Weights of a small mixture-of-experts language model, trained from scratch on English Wikipedia: 19.4M parameters.
Below are experts of layer 5 (counted from 0) of a mixture-of-experts language model. Rows are named router (the router's row for the expert), up (a neuron's input weights, with its number), down (a neuron's output weights, with its number) and show model dimensions 0-111. Each number is 128 + 24 x the weight over its row's rms, rounded and kept within 0 to 255. Numbers have three digits each.
After each expert's rows: "comes before" lists some tokens at least twice as common just after its tokens as in all text; "comes after" lists some tokens at least twice as common just before its tokens as in all text. This comes from a sample of Wikipedia text that the model never trained on. Tokens count by the router's weight.

# expert 26
router:075184127118180123150128153098129124146143158136106145111140119081115143097124156144115150130121102132120108182132119079120122130149128124127169131104118074140111125112098096170150115108111133094143156159104130111118109124126057089094123122194173171132143155159108150131110148086125130122118121163119160178133136195135119126126156116138
up0:089152154131143122155108126115151143172196139116132157121128102103129122132101177148138102127131094131129131183146135114138102094164116131159149183105173100129086115124085118159095149088118114119115095114104109154124074120136167165141132128152152158129140106106135149123151142144126089110111125094113136124128183120139135130128102103156
down0:151117127140144151129104136085119122107129116106140129160150098106137115109106118107124138097137136129132171121154093082114112125192105131178139115184142169145137118133101098114128122154111129146125116105119085123085125099146121129111101097132120128113147077143106112155111109119137128130117129113127078098131128096144130157125143129078
up1:114162111160136138141091094112128122119095143116111136122139124186134149122146078122117122145137111143140082134152128114127123115128125117115108152129154156157138141077099124138131121117120137109135153145116168098177121107083154121058111123147123100130147142105103124178138156123091118098109166118127173109095128128154140162126094103118
down1:114115107137130150092058071190102093148118156135102141090105185100149104142140148137101159118129167126130134125158125136134159157127093118104119106140183094131169168138117148147128123123160116144163108168103143120122123107168119106112145095143108114058130122145129126088133136098138140150113113110127143094119143165138161141120163106154
up2:117117109146154158078130180132160166148103091169130149134125177140103136110144153098204151154133124161123111168092091114166141141181136132152106157083125127108130079108143152121157124134135130156119125159157146139094126100136111101119125118106126135110121113141103165126127131150152121114132122140155140141139141154111132143129167143107
down2:107090070156153139119119178130156129153108119146165120127140147092102130130098159085120088167144155128126122131110136131115171116083172163156133147112156121106152102125155135122109135170081138100142087151108135139150048096085084175137155092134106152112109109100150120139117133121114129128147171183114082094122153139117132140149090131091
up3:124122134109129126137151115073139095132112093150128127119200156145135133127123181130119117160066071110123091108105141101107113095113127152140104089133097122141165108151125127139088131171127131150140129142128112135155103089069080090081094155151145097083131142128142114158137130079106142129108131121108133149087096131112125100161114117139
down3:124115124135069079117117121075104172116143113135138156120106114163104113092129123145089154144102115107157134137167165138110104161150132160069114097147107129121105066114122169133129099101128100127107110094096141114098164145151147076162118140161114153128122131144101168141127114139123155121112130107106094135112124137085118093162090096132
up4:094159147073128137129123077097087115133121109171142157121117128089095131133098161105126145125135111160147131137149156124129118090112103129153124118099115137143066130086133135144101120136120144157123134126136147119133086078139115118131151151130133097116099168147122135190133148093142140125141093110137140129137143140120121102105162145096
down4:163102123065106096107085141116155126128115115108138110081153114118117080113124132154128134141109105126154110117137104164137141138114088133079104097120120144150127096100133115120123074128130134134120138083082117193163127134177111106152116130155102153093151180138085145102138129109120125161113113126120129151147156115169116084143064123116
up5:107144155130134131155127126141144151127139094133163162169101144162114128121110153132145152137096129081119135166136137152147109143194112198125133127113132140115105153104124153166145106105117107125121137108144113147177162144116081098151135102115105158117113128157153113119170139142155147108129158136092119179131172145151118149140143161079
down5:087122164137132144100123138183087131141087150101116139143120132133141101153161096153140126149076140142178107146132113135106116104146127166115141127126113044129109148130113122156137104124130117094116141160140129122132103113136125088112145199156121117149133151161192110096104141112093090162097126087146180087148141136145107155146125152099
up6:135140145099094119167127174116136100135097123119105151108162204146136139139070138131147146106126137104125120101144163136101116107197113107107132194118092161095128094128156139172134130122107122093151169104100078105128108137135123146103154148125148119129162122122131118094120105143101136155126113104083139155121133130132098138203152100188
down6:181114128115135142145062137090121107195100146126143124106136164164121107154127130119130143128123125130118153131088121117155156187169092104125106132109153138169110097123144124148117111128085136143120148101107156140124133152096125146111193132164114129126118167122141136146140127104148121109172122125189127107143202155152127122104131138101
comes before: "| ", "- ", "201", "202", "200", "6"
comes after: "|", "\n", "(", ".", ")", ","

# expert 20
router:135133146193139146128147111152162132145109130134153106125126115121111108115119139096116122117114156078112111127121141117144102080132115170116176090148162106144160122131157116146148141120144192092134138149108148147102116109090129117143163187174110143151101161109122130118112156144123100100116124111109133121099148144064150153104171154167
up0:108152062141121139124132119104153151121143117111130101087107113128099148142108163154106163100099174137113123153148136123148141166177129139157140132123081137143153122118125147118117118120109116131138111124096131104130096093125108140163120087100124064134172142124125170183167100106137064140112172114150186105113146144152153122140146153117
down0:145138139122132087134154101161106119172104151095108125117073085083090125159124149142144129118152106128139147107136121119111136132133169129122113147153155148136082148085135138141126098153124142172137152151086109132129107093112144138133193096143097140115119144174106139148158133144153136121112133156107202124107128109181154146129136105131
up1:109132149145100101106131118101146098153074135137098157127078115143124089107106144170168122103163117126059138137154113105151113103141128134092137147137123143079099134121153121134142149139136121145175134086102175130129089110122086129130163132147111126124147083126128135139116138146090104118172115103139132114140165150135104191168173139112
down1:138130147105159163099094112148123123119116091155162062075117118129192108152106137118094114120125200107122154150153118072090136167157124162134149124105065115124120152129174142138166142111129142125110147129103144155144146110121138080152101095114114111118149105130135123133112083141138110116122136113134124134110089098173143121131133108134
up2:115148119201158131120154170096133134166113136138114086133103157145100104080113066130184150172155140136125136124151096095136113158160137125141175131143115132103119157153138178119117129087119153122103081103173128096105110097140096110163083114139103120134140079117093090132093134116129119171135118135136141129092096159113102184119108139091
down2:148123102129130080095179153113118132114137124145131128123105093116140139116089142137147148065132143129157131139137147129116116106126167143139096116141103133157156118119093113134139102129118099151137124163116090137095115145138163101145156124139120130132143108117135121111108063102113127121131175100111130084125116117140143111126128090131
up3:113112130157125127153168140139121098103119146173097133104112095162134116112137138135131082096101190096114115133147123161189112099153155113128090086114111148166168139123118162113125120140120143125151162160123137127118166143173172137117136105103115159139105151155120113134157148163153131118123128209116162098130114135128147142064096187091
down3:185095120110129138136112155147107095144097122116136085115113101164115137169157124171100155136152185101155128164101125121152083115139080123109117092117197125141158190157101144155136140148130093124107167098083136142101103102142125135112117108109101117132124154123132122127164182133128133143144098141099132120089150115120135112090139097145
up4:125102146121145160138156083115140142134130140142086133151160127178126116140104128171144145181152171128090076147157102091132096141169157152101121146141154126124133090127132122119144133095128145107123108132136107173095108123135107090126096134173093112128106124125152116152085076126130084105086141135132091120103080144082084136158171134109
down4:094146168107117133140128098109148128150133117132179175128119119090144094141112116138166166109094133125138102109138105087113155090126150140124130147103121137138159151146148107099142116118093155070145094079141172152162112132142122107131143130126103086131112176148131130171093118114103142157147164110113139088099126152097115107091106133145
up5:082111145127124129096136114119136113109160111119114177136172091142143110137099159116137139097135138140144153085112145142130138118128147110128155133138130140120137153119090139142116082103122151119138145131105085144106086142105104122114137135148135130122161142111179125091112131117109169084115115131101128103158146161098135112119114107107
down5:144146144147150152134130084104189118122098108112139117120151187120112136143130127157116102128123168134145106086117153120119101132118114137139144114117155104142154102124129140127098141149124065147130147114157111092163085091135117141108137101134148141118122112112126085150194176128102102127054123121170134143161135097160135136129115155114
up6:111134143179155104064110151177175111125139141141123143153145167154136176127144136108096139130130122100134114126147095127119180137088165112145147110117125151142116126113114095121148131135092167135174174079137096133132118123120137115104132122127102133127154113100140108182167146096142150112089154081138146136120114120142146113130121122124
down6:110170129187136120143132122112167119135114167134134139108133122203131142134143131119090145170097125179134127162133101104100146125125149110156097201141165115074154131139145136117140134127120125139106119111149133148113136125099109123163136134101132160113105146138096150125106118110177121097131160093076119158130122161123061102102116146115
comes before: "| ", " ", "|", "0 ", "1", "1 "
comes after: "| ", "1", "2", "0", "3", "0 "

# expert 29
router:134170137140145138133131148109147111138118152119157087123116105139137152129090158144146111116138146124118106121133088120129130144112075121204166139122126132112146139124107115153124119137168129145127144093124127131185117104153141156094169136166132119156152117132099144157167198114120143133097151124133153180135152134126137132167118140138
up0:133113141146126166154149114097143149096161174135111098148145126143118133179121134131157163132099142159133111094133146115139113111129117148173118118100078183099108149138156120122114102138135135140135116101145110105107087132117195148122144119103104132136118142093091104155140134145140101161082154135122166160108128121152130105144113148062
down0:096139133161142156139131112124112137122136094165111155162123126148104155138112147132141090115130160149100082140089129127129106152120136137104144114149150129129156110095142133097087141113109139119102117170141151127115091157115111137154122081133182114123095132107142127137138111176096126137108109132103121138123122135148125125145119174155
up1:143137138122149122140091129128100126124133131152178119097120112113137141140096131128131161145152088126098131132137105130132147143148140115120120143109070151121125129066107150118103147170126166129141127125140103142125098124164141122113150153160081144137106148163118139152128162135109116122124116139088148133157160110146099091145108084107
down1:113075137128160125097157116134103131113149109126139089127135122119136131074137120134104084132101152100143168151115083172143152131134106106109170166091111093133146118127156152138150139087140140102140092136129134090110092138127123113171119143151142129102112146119113125146139153088113131131131125133059115112089136137089122136102098100105
up2:177124101162174143107103169146108166151080151117116109119128130138100127109120101102111155099117168107117161118157110167142118142187155093139110131124109116105143113106141112099162124161115157157101141127156135135103170119132124131133129155130132095094142080111117136081144103125121157108111120154154138131149171088125167127143159108136
down2:131152108133099144152104136143141146114107115089141130091118131138111106141147132136127153094123131180112116160150129138124107152134137128119158084103144111177133146079114125125073155140148116112120127135106137097153095115149116130109152108122134183134150124095142117173120109120105149129136143131142131119129120134177154139179178107182
up3:148134125134130100164147143160104085177151136106121167131128127153132142080113128155124082114121147095095108125137116119140144130157107144131090095108151143113092119105141097099119151133131173161102121101140116082137113086138115142095117137144097105110080112145152190110142156107131144128066131118073172157118143078128114135110143149151
down3:148122106089104113149126175110107145192123128135148123107119156116147152059118117119152143128116164148129144154125111157121163122071114153105132140108143133124141118137111127134104121133153166163150109139104139111118078133096104164123184126103091109117119120132145081163121071107125114154100138110121062099153151126120116132166133125133
up4:108147143140146157136133097052151144110125074111129129117150134142099118131168150139138128095128141124155121160110164081118117092111121125145113159148095159084102124099124098104138118136113110101152120136141106117184117130117156116088090122109132133113067136161143116140161138130146118148112123139133156151119170194132122129181152119146
down4:126139133124077131094154105131158111135158161163124140170125123111148137147094182115121134078142121123141124101123098188123185142138115124110134126144119142105141114118100115099153092131118140156135158165115106122116178094094135144168174175114128109109098149164103153121129159139139142192140107156118123144102126131137136140164126152137
up5:132135114118151095137121145104115136168126187085160155057123093174180106102108117076150114092138152146095069165108107109107088073128111137085122147092125120164134138138140141088135166168145116157097158126098128105156138130177135129112107144128127101157146115153103078148130130114112131120120136132180152062126116130104116151088129139128
down5:075155111167111144154173120170152109112078105077107119190110149112115105088170108087120141120133086148152128123168115133121120126143123126141146140123105177123119124144116102126118143158145131107161091136128097131121128126110132124074133156081103118161095133135155116158073160144153127167101125155174136128098155114114084165134140134120
up6:140099138155154146133148148087118068149137174091125133110146097134092105170117131110140105137143079137154118100149103128163098105127096166128138140105105127161121149146146143141136124138166110138131123133108110099139129113112125122063145123143136157129109114138137137145130114150104182121174160128132136148069150085134134169174079147102
down6:121108126116163121125119143148099109125139150127121121158135132133128120106118124142091112143158115124091134165131163150089096162108098152112148130157119159128143141140146104137117112067158135155107124142137120165143122142109167099131127109146115160165146149145143133157110128121141102112150159093150079134105102103121147147125143141185
comes before: "| ", ": ", "- ", "\n", "–", "201"
comes after: "\n", "| ", "- ", "\n\n", "|", "("

# expert 4
router:107101180095127133138146106092119120173102134122160133151149145061152161131107106131166128052135114140117111111138145115146097140098127108144188122127121123117118137124073163118129149168124112098143091110157128144089124129155105152140130118160155081137141136151147115151126112107120140094128147119130118142115132123133091144164155103152
up0:169080114119110153149149108121110094149131132108144156151109121136144131122171150142146096118151126132098136110103109152138089093096133127115134136144148155146134132129103112161120140124143112116118128137115132152123133145151106179115107134153137150181105131114108139132181099138110086061103172113198171095085106091112109124128145106124
down0:121103144123149121136096143131152133123115087127163132105132102143121128160121156166144084076133130118129132126135108163120149135136136153134165140153133131116119130124102093139118118089131113199126142138058135152123115156145102134102128087140141147056137133086135088155136131191162122121125145174098149121103113101129138123172183085134
up1:170135154103115125156115115113098157102132051167130084112096106132120133120130125132154173118105138113133141216111155146158136170065119085152130134111102130121158132129074115147152138116134114132122144135144155130098132122139129115098183138104167095124114148148149121086149165122114131094132126150157094101124161152141138160139094137080
down1:123124116153109120100138140120110101155123108088127149132168113136160147131110117165136147125097121093102087143123093140078114115152157153121111119144163115119129130135130139089080121129094101096156122120112130146163164094116129151132132175096149164133132068093106128092120137101116080128145143163150170074127103130182094157108114124121
up2:112111093147156133106124136108123146141130142102124113122131132103145167126118148138098099104157132132154064123161119122135093111118174108125115080137086117163112132122117147106145116149132157127146131159151171106114125081102111153152138159117150125119093115129185130128129113158132088105138156125169111118067115117145108114105159109086
down2:145130157093151138100114156074111181117133100154146097152124151112126156122106140116119110129142082178147156124107144121163139129138160110145106132080149141109167158072095120090149116151113134098153136128128146142151141118116120103131102102120127137167122143133100154104113136124146103107127144150116127101075128090134151111104132167113
up3:113151136139151139083139141143147147119133125091135162172102128142104170173134154087119205100102097140093156136090137151112088114103127115161109114128073092114168155170125122143107130165163152126127118135122115152115118125086092143109124138148145122126158125098131101109109139150136116133119144153111138168112154173149102117179142127102
down3:112162105167073100112115140110071139085105111112132088101138143106161143127144102138110136181106132102134162134135139145100134113101147146073152121108161110110099101128143157182092140106142095153138142132120111150136171096132110151139119143134121124094148118108120155128131154064181128126117129136125127122142143140092169092113093136110
up4:138144107110128157157166120138163107151110120129146122118145148106112094130142123127157131133160106162181172130069115139132125120122155127151146138139156137152141155092115140093100098142122115121140153138115135161090064124090129113139161119128164125169108140078090094145116098173110108136167159135130142100146150192133092129181152150163
down4:116137120112127117131148128115134170134141141147106082111126135149100100150116090052139141139124074130146152107108140123115170112122141134124152118124128125170115087103134129155123120133104150128185111172136116112113111107104136131139157130154140129146162081168127126129131165117084145127066093172144165157158125122082117136146132132126
up5:158142134117106129163141114077120123118104112122103170130122135130156116088131138134110135099103113112129063129214135155148116146111140135128147133116160165098130149173107090159148165109080108135109144116147103116132060145119116101098105133137085133107099145147144154091165104136146118084117080147185112120092108161159100152113104138114
down5:102169157159159100123135164136131099139116124110128135137122086149099104151144141140125156167137096140123097108131117140095117161114142160180134107141135135169125120145175130090118109090128151109130125157094120116145134101115120141104123084165151122120131084129104103199134119099088123139118101153150137135084091110118111116126114140080
up6:157114133140159136164112152127126111133119174131141139097156146141117138085119123155132117113175108155120069147148137103136088120129109126108178137116099133157188130124125159125138126129101114109144153133150125138082126138127102130124148140155155127115088122129141173113094080091144160116141122151137106122123154149082108154110144135117
down6:169159124121124145155145152119133095072142156164110141110098151144120131119123114099091122092122153161128101122113086139116138143106133141139128149099146083148168116105130144135096117138174145149122128149129129132138118153141125064116152139067121140130135175122113140112137196133119075147097126145106148135146131128131119140140126076145
comes before: "- ", "the ", "\n\n", "The ", "\n", "In "
comes after: "|", ".", "\n\n", ")", "==", "s"

# expert 28
router:115106168151127154106148122102134134152116143114121126104119128153165150112132146143123126125106100108153133165103068104157129150105169104126135126130120134121129108110093125128128137148134154108124111113138100090121079138157109101138125106156138126135115127145116127136085112109127078135107132128132177131112155151189085128131220118156
up0:135155129106114128141096164109130109150119221163122104124125136146086102116151177124143162094135079104124097146132129106099148135116133112123113142127144136137101101162115126113092147089141161130132137076106104109156129160145121133147166144179147096147191129103115116120147155101112068118127107096170146173111126138132116136144175130140
down0:127121111120138136142116143137124118097140137108133133077132132140118155104162124107105131148089108083146135105124167137163129122085139099152149116104144155104119115167165090134089125151147109099157138120050132150129162168091123106150131111136126101148143122144094089139075087131109089126097100134106140109121113158124134143145135113129
up1:133126173103170113126101131117151100149127132160145064168110155126104130164146103147144149096128106141142125125114133139124094170112152148102155118152113171146149116118135129118128141120157151132134115146118137071183130114147129115122087125138162103118099169144142127156095165089137119142149128124098130143115168089112104117166128143112
down1:177137102118145161092124084121116173133093115101114118132161103133135100092154117094120118107110135089096128180158134116094147115162127133122164122125111144155189141136103145145115154127124136113144134125167150136157141132122087125132151117131122082117162112133120142114163117106107162161075122149121103103152150089133145097127117118131
up2:098123113107167144142154161171112100134116117085140164156117136125129164126089141068146128176146143139107136135060110107115072116123135088117128129154120067119140122107129163102159078112145105116114153131144153138138090140149115102136114161131157061133139094109158160120100154136114096127130129118107175121122141123149096125097149157152
down2:124089128100158174126102137112119129117100126118148136114151091123121119149106181100123116117110111121114095094102105140167104098110124138101075111131162168123125190145136112149137114149109172142111075093170114127110141134164100115174101135116111158101141159131130127124102104104154109112149145134139144121121161115123107126089127122127
up3:115144140093096118140165139104130140092119117133099132122135161179141139135174150176149142108128136159096091102116126096145089137133121089094116102143107102156155109126063168122127099092076129076117089097116114142109115127126130112123115155164136149145116101179136135096099161136120118145154106085128146114153112147088109115154149120118
down3:111125128138106115089109123114133131114133120161161069112109140137131152147133150102151154122167119141156102155168092080098101149113087100158125117150118146157083090061114147122148126125110115133099156145120126109168106110147070167136130175101128108126128090082099147135133145121133122155148117148173096158147100123110153117137166102111
up4:094167122110106162132150149097132140098141088126101087068111096138137144135114120159121143136163126130139127154160149135113145154136120099133173152121107142134141115134097154112162135129156126136106135099125124087165130111128137076083122129107149145151145122130098186182124117147090124142139127123146140142115132181108172074128121088096
down4:167188181119139137156096100093124149103114134122083094115133134100113142101131152125104130138129153163085084089164094128073147124098147145148162146148133107151143146106132145127192129113141113116118130143131127128151132120158123136143134147106146099094124134110085139158149151159117100145158130122157135153102120143149135162096180125114
up5:141118151064129137103133149125115124178129121139110078135113122136135123082113136178098132141152094124171110161066140112096152079088194135091133137127167140129099175121161113119144129142104167121120127118116145150069134116143126107090123130137115081138150139146132098198147140121096112132150141108122108129112112146164129117156169142091
down5:169120139098135145130125167144078148102143124168112123120123096112172139112131129100110133138139116137134149127102111159123140115100172107120161130163139096118099100111135116138136132120119082098086129106148155131163119182109167147177122124147113128123137108150196114111149128131175120117161108123126135112120156155099105124094083144100
up6:142147114099120116091111149116140136131081125174116143115117149143139141175093122148115119177107132132119093162072087153121106111101128087148086121081111103112142087109170143189155103108099157140095118107144104118164132068102081150124108161118126133179123115106114102128136150137107115141137096156164164153168175100143121125083137095108
down6:106121120113122121155123088145112113137173143163135118122157140159187119101115096103131110117105137095130162098109158132110127205118122173075140133126134137183110146135084119130100140114166137128163112109109162143126103178119127129111147123101144161128138096098116144099142093140145139120114136103163096107180094120138165128121132135110
comes before: "the ", "a ", "to ", "his ", "by ", "an "
comes after: ", ", "was ", "is ", ". ", "to ", "he "

# expert 0
router:110096119112145071123120124118174119130101170156149117150127116099132144145112158121148124114116135118111128159131160110124104141122138157117181108145109070144138113116084077162214131114116136122145097154091106112098086107138090091174128143151122136146135146147148159108110143145124139092116103094112116147133110124128162149122143167148
up0:141184115143091137127146156104171098133151145122120174103084128122158100110147129116131128138163111112118093119132102178137097148139154114116143117128110147124146134122107111145108109125111132111154115134142133145131106120103083142115163136125111112108120138107114119105137156108101131108129104144114131117147090092143102162164122131125
down0:147149119122137116138136100092148100101156156098153146143165133127126123138151178142158108138131143106145137115110125163116103103155094127120137099151148131096139098118125119118141131118151091125121155139062114123177135138131109137173154136152121123116174149108119130116091109120168143144128133142139137124141161131104105123132147103077
up1:112159119138127098099110120123077140142151129157098106125157136121133136054119131117151107121124117138102148119130098128099132113184126134126132163111105119126161134125083094197117140144112115109099133144122140163159100122185089111117138137135103159151133145149123156131119143162145106126103114135115104151126135126136140092150079145114
down1:112112134115129119109117122143159136095178137117168168121136122135062156119100096153131142135085151135106165141130114125114170176150089089119109122124144159144117110134148143135127122115149146122098104132123132112123114119140157145143132130107086138147128169127108098118119129131123115105108098133116140123147112105140163065084120121136
up2:106156167095104132110127171114141118113104118114105106109167124171101123124124127127154101129116110152124151082157122145123125126141135137124134124146149106086150115076147078154117148124115135131128112106133126116108178104074132136128113188112117128174118177131170103127117125105161154112115129153131094169108120123133082101139126126119
down2:143121150100155158104108114139116132125108166100092171126143136120143076164121145101111119154139116123149140129119093118130122114149141137094174126119085163121147121121163143116162098102078172164106164165105129164127105159159089123150132096096087144130131150130106139145134162104125122103132136125197180151123116120115136165125137081122
up3:074146183107146123132137157141128132146137134152133104147117153131105119161130133087129113140129104120111122135122132110106162115093144092155095094109113138096106170161154155128122118127107115171130105110151120094103110119129139140121129156143153124175141130113128116135119150097092146101129133107141150099172099162142105162142125159153
down3:100152133132148139116123167114164116093134141146088143128091139133131102144102118127122112129145155130162105141132101146123109110087130142104107100150078115121128162118126144137147096105092104072129114125120125121133156078164119099099138109100168168111131100114137134132137093152102144067106136098112141109138139124176052180120125158159
up4:118075131156132078106182118099162095125108151143143138143111151183150121155168112132142108103128131167114127114125125143164078113102176125129070151110164128148185090162111135103109148096109064170144106134108139133124128081105130128144129109156124099107121118114111108122137152126132132128127103165106121112115089161144131162106153094087
down4:149132149139148141147127112151129162125141156136125119108127152077143101121159109096130174102115132097118117114097125075114121154086130138113139106106120125118140086118090093148139092155123126181114148114138138143138118095140207103144162122111066124117122181098111129154126129121128148114147122111127137177116116110124129120167130148108
up5:134131131124139104125111152128103092112132107151110155170106106127160088097105120134153123150125121094142135120145136109161143115142116111124131149144090173161148087151097171150156105132115135155139145130154150172168139117125092154121123090152115108136103120155153100153140137159150164145083147167157115153161083099105162110112123164091
down5:111081121108148079112155186145166142113119118128138113146127095110130120142140134095107145155107131137152130142114152103096121144152119117181148099149101128140077073124091156133154130146103107156090167101148163157127120110155104127183098156121099121122148139103110123108137160132117140131097112124169090141149087117104149107110130101129
up6:088171090142152094146125123109147157165138164173139115102164157091185123090120106173164135122139117155165154114152137083143155117121165125109107155139084131083119101122117131147123101100108126150065120123135120129135102130123104113111150154103119120136078172182158127122125132148113116124161131130140106120105074125069102115150148110163
down6:125120152161193136134119144110143116132183132130138116145109063139096121154143108109143080101128142127169126108118130104089111138177127182119139122129156128150154087166105154123085124148101136105136112158149131144141134129098087133130128179121142111068148102125161123120116139110132155143101149149120173082124126126095125125128129156135
comes before: "| ", ".", "|", ",", " ", "0 "
comes after: "| ", ".", ",", " ", "1", "–"

# expert 3
router:118103091132146126109137101135160131126101173112115107139105102115111115121114142135150158136125137087113153116137124127195120109116122161092152113108098117144174110151103111154174122128127129119111115117106106156115145090134118134154163142192099141143153156093106178121108137155123096146066123101144155131104142128076153124114128181143
up0:137129121137117140112112115129111131134132119090163122127136105140133138086088158107098134063157126101064131100141129123131116157163161134096087180124125157095120164141100105109122181138091145120121146162099095151114143124145112109134125133181135158145110091131115135156151070129082101142144104084142155093095170143119129188151141080103
down0:128118121155099118127100090094127150126150119139145116128131116122151111148154116150147135091146138135160122128160075133143102139112176153122061140105136091111141153091164159123164137175124121077116127127102149122155139112158127092176166151128098172113132110122133134124160115172149133132128121138134152101142075131122118146112106180155
up1:147135135092130109140105098101122129152116130154160138109153144110139141103115116127154114140135156128140091087153113125121114106134102128112168096099141153123096103116110085130135144111107160120124143148147146176139117120167096138115123137136177089169121119087150152145131099136136112099123156164138124137112113107127137121123121141149
down1:149081142135109175135139156113114128151121150118128139138129086120141120128127118156150107121132146099136131154118154112140136103097124133090177113145149129179133083148100094115104118133156122142100140117137155124122138156137121117117175116134164166130114130140137126144080113142102069117079142055104163114115094154123120115156166126130
up2:105142133153154158140113157123157117121127098134128119092158111156129120088143131133131183158118117109126141130093124152124105147152127092139129124135131116172151112178117132118149154127131105166117106127120128124119097057118125154123112147143126098150124113137115177128136114129105109172119159058169135143104151112158134127161154066080
down2:099142103115136181126133099135077100155157102127156148135073102122139156147150146153146151172136140129121159150165141136107144162133136100134117116096148087123111121170135156156141118109164130130199126164112123127130119134095101114124116113111136116107149107112134108121130113137130157116136127116128145110123140107164153105112121095101
up3:143096129158108092143158086114146157104144103118114134155099086117114132103113160097137160130126105116136180105139150125146148111171155132136114169125125106118146082065147114115075074120104153118193138102138152155108125122116082099143134118152070149126136129118121131147157132157116126165119121163139120136133138164106125114143153149112
down3:098128119132130129132103132129125141116150109140138114134165152094113144107112152109118168110147124146134118114124144182106074160131130137131143119139098135139165134185065114077130085167129129108158144105122139157070174147081140136112109073145129161131126134114108149112121105129097158122152097129135114107099155111141128106137137111158
up4:142079143092147087138103073121122157152155142138130137111111135079137124152114159151150128116084111114136093127161116109145127129112096091119136116117164083117130166136067110132132116117127093094122119122141125109091105072136124123147146135119157165102110150142142153096105095129123124148105074097137142153107099147156131136134125127078
down4:139121158128098132120086139144124121196158115119131158119122162120097143110156147079093134118093108138185135081164142178112142102098128109122110098085151132136138167102084167116133095135083089104126093107138154127100133130119139145127110119148155144072106106092161123149129090134126152185121141149124143127120135103084115112137109113139
up5:145161097060112159104112147124125084113143143161099140121158120115144125100101168076117112144140119134134132156131134160120151129131119127122101120142122155174106156101115117113138145089168132126161148104164153104149141107158130139118120082120160130157138069119127185118124139106137109110142139122122149138160112121141138091135164170136
down5:114185098143118156133082177107152120124108151145127106113085104112110112180175191107112121162118109094129122133115092156147123138110121144121106141145119128106131114104128110144131142152125095105108103128159151106111157121100114150118157129131153136121110100121115146164121145159094146111095135050130118130100082131133093163121094142130
up6:169129074124141127125120112138139106182142107150104114156152150070109119117088120120137102110131129165130155111147133150146096130125082121128127159148102133104062106107125102117146127126121120105138120139156103144114136127118128158116084116151111129126127096089165124111116119145132082093152149136094133138109105139129080143166089115110
down6:128142128116136111090115144130117109121150103110140126153147147121125121152119152169149149137097134116132063095149132172134162110141125098084096132120108141124134152118169125121121123161110144114129142132148173141166124121178084129140165114146101139156111137157135127084126146109113141105159118119145113169165133128146102089106155148138
comes before: "| ", " ", "|", ".", "–", ","
comes after: "| ", " ", "; ", "(", ") ", "0 "